Experts of a small language model: 14 layers, a shared expert of 384 neurons.
Below are experts of layer 10 (counted from 0) of a mixture-of-experts language model. Rows are named router (the router's row for the expert) and show model dimensions 448-511. Each number is 128 + 24 x the weight over its row's rms, rounded and kept within 0 to 255.
After each expert's rows: "gets" lists some tokens that make up at least twice as much of what it gets as of all text; "comes after" lists some tokens at least twice as common just before its tokens as in all text. This comes from a sample of Wikipedia text that the model never trained on. Tokens count by the router's weight.

# expert 31
router [115 153  86 124  92 152  77 132 104 114  74 133 156 152 137  88 132 143 115 110 166 131 156 105 141 179 138 135  98 147  92  98  83 129 157 144 133  91 127 133 126 126  87 140 117 112 124 112  95 150 174 137  98 129  78 154 104 116 141 152 117 136  70 172]
gets: "in ", "In ", "the ", "during ", "at ", "on "
comes after: "in ", "at ", ". ", "In ", "\n\n", "during "

# expert 95
router [114 111 127 124 119 139  87  85 138 133 108 129 126 130 125 125 122 126 162 125 142 182 167 120 118 127 119 132 144 131 104  72  80  96 151 117 132 148 136 138 102 137  78 121 165 162 104 114 122 142 140 126 124 152  91 176 115 151 109 133  88 103 123 128]
gets: "the ", "The ", "this ", "This ", "s ", "these "
comes after: ". ", "of ", "in ", "\n\n", ", ", "that "

# expert 14
router [127 128 140 136  97 109 138 120 101 142 103 128 120 130 137 153 103 136 106  98 161 127 162 157 122 180 107 153 124 123 134 123 108 124 135 183 138 129 142 140 114 139 132 100 111 136 118  94  78 140 118 163 107 154 106 108 121 123 117 122  84 113 147 119]
gets: "a ", " ", "an ", "A ", "one ", "this "
comes after: "a ", "| ", "is ", "as ", "an ", "with "

# expert 120
router [102 115 103 156  85  90  81 108  99 124 120 134 132 138 134 109 120 110 137 120 133 141 133 122 133 143 160 116 152 113 132 115 168 111 126 118 162 122 161 113 124 178  93 150 161 132 122 124 135 151 152 131 101 167 110 125 124 122 141 134 134  96 112 101]
gets: "\n\n", "\n", "also", "gr", "par", "per"
comes after: ".", "|", ")", "==", "=", "==="

# expert 79
router [112 156 109 167 116 155 140 122 138 135  76 132  93 131 130 129 116 125 128 129 182 149 173 166 122 141 134 101 171 131 104  88 154 120 148 125 155  84 143 132 106 122 156 159 118 149 141 130 156 157 109 124 128 120 110 160 133  82 153 107 156 145 124 112]
gets: "| ", "|", "film ", "s ", "; ", "== "
comes after: "\n", " ", ") ", "0 ", "1 ", "— "

# expert 127
router [ 92 109 104 131  75 109 117  98 107 148  96 125  77  79 132 141 131 134 102 155 140 124 102 117 138 168 120 140 121 152 134  88 112 128 154 146 160 136 100 134 143 117 130 120 148 171 138 128 141 147 134 178 129 129 128 132  93 105 155 121 122 108  90  89]
gets: "| ", "\n", "\n\n", "; ", "|", "== "
comes after: "\n", ")", ".", "\n\n", " ", "=="

# expert 15
router [161 103 141 127 101 100  73 131 119 124 154 123 116 138 126 142 127 148 129 110 112 104 167 127 142 109  82 125 133 183 107 124  79 106 136 101 113  89 163 144 103 126  97 146 122  95 140 115 177 155  95 135  90 125 107 156 104  89 142 161 122  85 131 102]
gets: "0", "5", "3", "6", "1", "7"
comes after: "201", ".", "200", "202", "199", "198"

# expert 75
router [137 138 140 142 138 122 125 136 138 149  83 114 106  92  85 142 179 117 180 134 180 118 137 126  53 165 130 155 132 113 128 117 129 158 154 128 173 140 127 130 127 101 144 138 139 144  97 121 102 174 125 159 106 133 101 113 128 118 161 101  86 116 115 136]
gets: "K", "J", "P", "G", "T", "M"
comes after: "| ", ", ", "- ", ": ", "T", "("

# expert 105
router [175 134 154 101 115 151 113 105 141 158  91 100 140 133 111  98 143 135 183 141 156 105 166 143  78 134 125 126 108 200 154 137 112 161 146 158 111 110 129 147 126  87 157 144  92 142 120 142 156 150 122 132 143 152 126 163 104 134 129 142 109 151  99 121]
gets: "1", "2", "- ", "3", "6", "4"
comes after: "| ", "; ", "(", "\n", ": ", "$"

# expert 53
router [134 155 112 132 139 110 120 134 122 138  96 161  75 136 105 113 158 171 121 141 167 127 171 133  90 100 137 164 114 157 129 115 136 140 128 107 148 113 168 117 151 113 157 109 130 148 138  88 116 126  96 140  74 138 132 141 138  99 149  88  91 120  89 118]
gets: "a ", "first ", "an ", "more ", "second ", "new "
comes after: "a ", "the ", "with ", "had ", "an ", "his "

# expert 118
router [162 142  78 122 100 107 138  71 163 158 152 145 158 102 104 108 111 114 125  98 165 163 155 121 106 145 104 122 149 154 138 131 183 135 134  97  78  98 166 134  96 103 122 167  95  96 153 122 149 151 112 144 108 126  80 145 160 132 149 155 116 104 139 129]
gets: "was ", "is ", "were ", "be ", "as ", "been "
comes after: "was ", "he ", "He ", "It ", "and ", "is "

# expert 46
router [ 92 138 160 120  82 113 137 162 146 123 133 118 111 100 107  96 118 111 157 137 139 129 111 130 139 113 127 156 152 151 126 130 132 151 147 119  83 153 135  92 116 127  88  90 156 100 105 127 135 113 111  83 138 135  84 171 153 120 136 100  89 137 127 122]
gets: "the ", "% ", "The ", "all ", "al", "this "
comes after: "of ", "in ", "to ", "the ", "from ", "for "

# expert 51
router [137 149 123 151 148 141 112 150 164  69 101 142  92  90 111 106 159 142 154 111 179 140 124 133 107 128 131 149 109 123  77 108 140 127 172 141 134 125 106  82 140 124 146 108 112 105 169 103 111 144 108 133 118 147 127 180 126 170 124 140 127 151  92 125]
gets: "201", "200", "202", "199", "198", "197"
comes after: "(", "in ", ", ", "–", "In ", "May "

# expert 26
router [117 154  86 134 110  80 120  77  96 154 125 166 140 123 104 122 116 124 155  92 172 121 153 159 115 136 103 124 113 164 150 153 108 113 116 102 141  85 103 138  86 126 107 133 122 129 129 100 132 118 109 188 151 111 111 159 122 112 103 126  94 121 144 129]
gets: "==", "== ", "used ", "of ", "use ", "served "
comes after: "\n\n", "to ", "also ", "in ", "and ", "he "

# expert 17
router [117 111 147 150  96 134 132 119 121 177 137 133 122 137 154 109 115 156 150 139 107 151 192 105 130 136 144 118 135 138 116  97 156 135 137 172 141 118 163 122 130  89 128 153 117 104 151 102 170 123 127 126  93 160 117 142 143 110 105 134 109 140 111 118]
gets: "|", ".", "ia", "States", "on", ")"
comes after: ", ", "in ", " ", "U", "New ", "United "

# expert 126
router [143 100 156 123 144 168 105 115 131 128 101 137 136 141 138 113 102 159 136 105 126 147  98 142 108 153 175 134 117 156 142 110 130 147 164 143 123 123 155 112  87 131 116 127 122 142 181 128 103 122 105 124 113 100  82 136 106 107 136 114 126  76 158  77]
gets: "\n", "\n\n", "==", "|", "also", "FW "
comes after: "|", ")", ".", "|---|---|---|---|---|---|", "|---|---|---|", "|---|---|---|---|"

# expert 119
router [ 92 155 110 167 141 125 127 115 137 168 121 163 101 134 127  89 166 131 170  84 161 138 138 124 113 131 119 183 125 159 149 136 155 126 120 162 138 165 105 150 108 137 138 146 111 158 133 123 136 143 138 116 105 134 114  98  90 125 113 121  96 134 131 123]
gets: "of ", "in", "USA ", "for ", "An", "Ad"
comes after: "| ", "- ", ": ", "by ", "USA ", "member "

# expert 124
router [126 143 102 135 177 130 141 106 147 172 133 146 111 115 116 127 134 138 161 137 119 117 171 122  86 161 116  98 138 151 106 112 161 147 133 107 113 133 162 150  98 137  89 108  91 123 161 124 109 131 143 120 164 137 112 138 121 169 101 130  83 153  94 113]
gets: "- ", " ", "==", ": ", "===", "• "
comes after: "\n", "| ", "\n\n", "Order", "Class", "Genus"

# expert 104
router [125 115 128 141  93  98  99 101 131 130  99 142 125 128 114  99 153 134 162  85 154 149 139 165 115 104 138 113 124 153 108 115 138 113 121 117 107 165 194  92 135 132  85 108 147 123  85 150 117 119 123 121 134 187  84 195 121 130 111 148 115 125 105 137]
gets: "the ", "The ", "his ", "s ", "their ", "its "
comes after: "of ", "'", "in ", "to ", "on ", "for "

# expert 16
router [136 106 142 106 115 149  91 106 154 133  68 114  86 146 137 101 151 136 105 138 142 158 144 169 121 160 146 159 116 114 118  97 140 111 121 114 123 121 154  89  75 158 115 113 130 122 172 134 105 138 119 130 102 123  82 117 137 129 150 142 150  90 116 154]
gets: "–", "-", ".", "/", ":", ")"
comes after: "1", "2", "3", "6", "0", "4"

# expert 52
router [112 145 124 145 124 118  83 156 136 125  88 138  87 104 145 102 137 141 156 105 120 117 170 179 102 125 137 123 132 156 140  98 106 110 114 126 123 110 177  80 112 137 124 126 136 148 138 103 167 143 169 136 115  99 134 113 115 112 128 137 133 148 125 114]
gets: "6", "8", "ation", "9", "3", "2"
comes after: "the ", "201", "200", "202", "199", "his "

# expert 122
router [117 142  95 131 125 129  79  90 104 148 115 130 120 121 112 130 115 124 182 109 127 161 119 126 144 145  82 160 153 155 137  89 143 136 139 122 105 105 172 165 120 143 122 113 178 107 109 146 153 137 158 145 116 176 124 167 110 157 153 114 121 124 133 113]
gets: "the ", "The ", "= ", "O", "Nintendo ", "the"
comes after: "of ", "in ", ". ", "at ", "for ", "to "

# expert 76
router [109 148 139 128 130 135 117 118 184 178 175 146 115 104 125  87 168 136 159 113 166 119 127 141 116 144 136 144 131 142 112 102 124 159 120 109 138 109 145 143 140 117 144 120 113 155  91 123 121 166  99 102 118 116 101 129  83 122 109 116  78 112 140 112]
gets: ".", ")", ": ", "John ", "South ", ";"
comes after: "- ", ": ", "by ", "= ", "\"", "U"

# expert 6
router [100 131 127 179 131 147 134 136 118 158 110 130 134 138 137  80 153 130 151 110 114 152 148 177  99 157  89 145 137 152 129 145 117 150 163 129  96 112 179 145  79 132 103 115 115 142 119 111  94 144 134 179 123 190 131 139 124 111 122 159 108 122 106 144]
gets: "and ", "- ", "or ", "2", "• ", "& "
comes after: "\n", ", ", "|", "^{", "• ", "well "

# expert 24
router [ 80 152 104 106 144 146 105 144 149 131 137 111  93 166 145  84 101 145 171 142 131 161 170 127 128 146 106 110 118 168  97  75 113 148 145 148 151 113 151 156 118 145 129 138 146 140 143 122 154 130 145 162 130  98 120 165 122  97 146 125  74  74 142 138]
gets: "1 ", "3 ", "5 ", "8 ", "4 ", "2 "
comes after: "| ", ".", ",", ": ", "/ ", "–"

# expert 18
router [126 136 108 139 112 149  85 126 137 123 123 131  94 113  80 143 131 176 158 123 119 129 138 152 142 133 167 143 165 124 142 121  99 102 185 123 101 117 130 151 160 151 107 168 163 166 161 103 163 146 135 142 125 116 123 147 107 113 130 109  99 127 120 122]
gets: ": ", ". ", "- ", "| ", "\"", "\n\n"
comes after: "\n", "\n\n", "==", "\n  ", "===", "by"

# expert 7
router [ 94 166 111 118 174 146  69  90 121  97  87 109 123 144 143 136 126 126 139 111 148 178 154 131 118 127 108 113 176 192 187 102 159 161 130 179 109 104 131 132 108 146 116 111 126 182 168 146 131 156 111 133 114 118 115 152 140 150 129 109 100 151  89 134]
gets: "as ", "the ", "a ", "As ", "member ", "became "
comes after: "the ", "as ", "was ", "The ", "a ", "became "

# expert 13
router [ 91 156 126 151  85 114 106 141 137 141 140 141 112 140 113 123 153 119 153 116 142  95 123  96 108 158 109 140 153 114 126 125 136 114 192 160 133  87 135 137 162 146 116 108 140 115 153 102 154 112 154 160 163 103 105 151 110 124 123 140 127  89 102 134]
gets: ", ", "but ", ". ", "It ", "He ", "and "
comes after: ", ", ". ", "However", "but ", "however", "s"

# expert 113
router [141 138  82 153 121 137 124 124 107 143 121 100 114 142 137 122 133 150 146  82 115 150 166 113 106 116 133 141 172 140 146 111 105 138 152 131 153 119 123 128 157 163 131  80 117 142 155  77 136 113 137  85 124 158 124 124 139 131 107 128 116 114 126 144]
gets: ": ", "first ", ") ", "second ", "album ", "name "
comes after: "the ", "The ", "known ", "first ", "3", "second "

# expert 123
router [127  98 120 148 108 141  83 104 120 166 132 102 149 115  95 129 129 150 147 134 185  82 162 147 127 140 113 136 152 134 115 139 130  97 142 137 143  92 178 117  88 129 118 130 163 136 155 114  82 156 137 108 163 124 129 109  94 152 122 108 119 105  94 169]
gets: "S", "June ", "July ", "November ", "September ", "March "
comes after: ",", "In ", "in ", "–", "(", "."

# expert 62
router [121 119 125 153 136 132 111 110 160 141 177 115 103 112  90 107 139 148 134 125 113 132 153 128 111 116 120 112 130 116 156 123 152 148 125 159 129  89 154 138 128 116 124 101 116 145 140 110 112 164 128 161 111 165 112 214 127  85 157 120 143 121 108 132]
gets: "was ", "is ", "were ", "be ", "are ", "been "
comes after: "the ", "was ", "is ", "it ", "It ", "which "

# expert 115
router [107 154 131  90 118 150 138 163 120  97 132 152  93 161 125 136 119 150 132 124 137  98 124 154 137 132 151 140 129 147 116  95 154 104 181 117 128  99 165 158 143 126 132 158 123 155 133 158 105 113 138 187  92 149 120 147 119 145  74 111  70 128 115 147]
gets: " ", ") ", "0 ", "|", "1 ", "4 "
comes after: "| ", "–", "|", "== ", "Date ", "No"

# expert 43
router [119 130 132 149 103 140 113  98 115 146 117 120 133 107 145 123 124 118 152 143 191 130 164 111  87 115 158 121 148 134 128 109  98 140 121  81 132 106 155 125  97 120 107 155 159 119 170 114 143 105 134 179 109 141 135 154 118 102 113 125  78 127 146 117]
gets: "T", "D", "V", "C", "J", "R"
comes after: "the ", "|", "a ", "\"", "The ", ": "

# expert 30
router [127 126 132 131 121 140  84  97 140 161 174 164  96 100 151 111  86 110 214 145 158 159 145 146 116 154 110 103 177 118 125 119 109 143 127 120 170 127 152 146 138 115 142 119 115 143 152  88 132 130 102 119 159 136 126 129 110 140 103 109  91 127  96  89]
gets: "- ", "| ", "; ", ": ", "by ", "under "
comes after: "\n", "by", "\" ", "\n\n", "\n  ", "MF "

# expert 42
router [156 130 107 144  93 175 121 159 130 156 118 133 152 120  96 101 106 155 152 133 124 129 133  98 135 138 119 163 139 148 124 142 105  76 117  89 136 103 190 142  89 150  98 121 119 146 150 115 129 127 120 127  95 167 100 131  93  87 115 163  96 121 126 129]
gets: "0", "1", "5", "3", "4", "2"
comes after: "–", "200", "201", "199", "202", "198"

# expert 32
router [104 131 134 138 137 140  86 141 130 165 106 135  93 131 124 127 154 143 159 114 126 123 133 117  94 119 103 164 117 113 115 160 132 107 160 150 134  91 146 151  78 149 110  92 129 154 176 120 153 131 148 127 112 165  76 106 162 148  98 105 107 117 139  99]
gets: "2 ", "4 ", "9 ", "6 ", "3 ", "8 "
comes after: "201", "200", "202", "| ", "199", "198"

# expert 81
router [127 140 120 189 126  95 144 113 163 152 121 137 100 158 110 126 112 117 161  68 129 164 127  93  96 130 144 138 156 136  90 147 151 120 145 143 109  94 140 113 120 123 150 126  93 113 139 156 113 126  97 137 135 119 123 163 119 121 142 168 129 104  92 159]
gets: "and ", "he ", "He ", "she ", "also ", "She "
comes after: ", ", ". ", "where ", "He ", "and ", "that "

# expert 84
router [133 118 125 147  95 114 112 133 178 109 102 116 117 115  64 132 146 107 119 103 138 106 129 137 151 151 152 126 161 148 115 109 146 145 134 124 146 124 137 141 167 144 149 112 113 174 113  66 167 105  86 155 129 182 100 151  70 108 113 171 109 101 130  98]
gets: "\n", "\n\n", ". ", "). ", "\". ", ".\" "
comes after: ".", "==", ")", "===", "|", ")."

# expert 108
router [ 96 142 115  85 127 150 126  90 137 124  93 132 118 121 129 120 140 115 137 111 141 147 149 170 155 107 127 114 126 158 101  91  96 147 139 180 124 153 142 141 119 139 150  93 117 173 129  95 124 132  87 126 107 157 111 168 108 119 118 106 107 117 130  94]
gets: "a ", "of ", "the ", "an ", "The ", "A "
comes after: "is ", ". ", "as ", "of ", ", ", "one "

# expert 19
router [145 112 155 145 115 122  76 152 105 138 134 107 103  87 103 109 115 124 136 115 169 152 201 118 124 133 102 111  93 192 175 134 102 139 112 108 130  94 141 112 160 125 138 122 123 150 141 131 130  86  97 146 133 155 120 139 107  90 136 122  97  98 100 140]
gets: "| ", "; ", "– ", "): ", "′", "="
comes after: " ", ") ", "0 ", "1 ", "2 ", "3 "

# expert 21
router [121 100 120 139 115 122 117 125 103 141 116 102 132 110 112 111 155 163 143 149 138 153 135 158 161 122 135 122 119 170  91 117 133 114 138 104 161  97 117  97 107 114  85 105  91  84 180 123 136 154 104 149  91 148 121 119  68 116 167 115 143 125 117 123]
gets: "K", "S", "W", "G", "L", "H"
comes after: ".", ". ", "John ", "David ", ",", "Michael "

# expert 116
router [ 92 162 136 125  88 109 129 117 114 145  91 107 101  66  71 131 101 139 155  94 129  89 118 157 140 119 125 112 142 136 115 127 132 160 150 130  81  90 126 140 127  95  81 106 142 153 136 111 155 141 147 141 150 134  75 148  95 130  90 169 104 121 113 105]
gets: "| ", "- ", ", ", "\"", "= ", "United "
comes after: "\n", " ", "\n\n", "MF ", "DF ", "\n  "

# expert 48
router [137 138 136 123 134 161 114 115 141 143 131 132 130 125 147 115 138 144 136 110 168 125 160 100 149 180 116 146 152 150 113 124 112 159 112 143 119 147 110 183 103 129 130 131 138 130 202 127 108 145 146 137 133 137 118 121 170 109 125 114  98 110 124 141]
gets: "2 ", "4 ", "5 ", "3 ", "6 ", "1 "
comes after: "| ", ".", "–", ",", ":", "; "

# expert 69
router [121 121 147 114 113 107  87 123 148 137  95 149  93 126 172 118 128  99 128 102 182 156 152 109  84 163 122 117 158 132 170 123 184 127 133 109 132 131 153 157 101 127 107 125  83 150 118 118 120 126 142 165  96 163 126 150 117 140  92 116 111 151 142 135]
gets: "his ", "s ", "her ", "their ", "own ", "first "
comes after: "his ", "s ", "'", "their ", "her ", "its "

# expert 65
router [153 153  95 119  90 171 117 131 151 124  96  87 108 130 138 117 147 130 171 116 131  93 130 111 142 136 125 168  95 146 128 129 106 138 121 121  96 161 110 138 115 100 120 147 117 127 141 131 105 184 138 164 178 131  78 142 134  82  85 146  95 101 127 110]
gets: "(", "1 ", ": ", "4 ", "2 ", "6 "
comes after: "–", ": ", "200", "201", "199", "198"

# expert 35
router [118 140 168 158 153 101 113 134 167 141 103 104 103  72  85 105 146 123 194  99 176 119 136 137  89 164 116  99 124 125 147 127 155 134 132 133 113 122 161 110  87 122 126  89 118 117 128 158 104 167  94 105 142 108 108 128 105 138 143 142 116  89 126 137]
gets: "201", "202", "(", "200", "^{", "197"
comes after: "| ", "the ", "(", "in ", ": ", "km"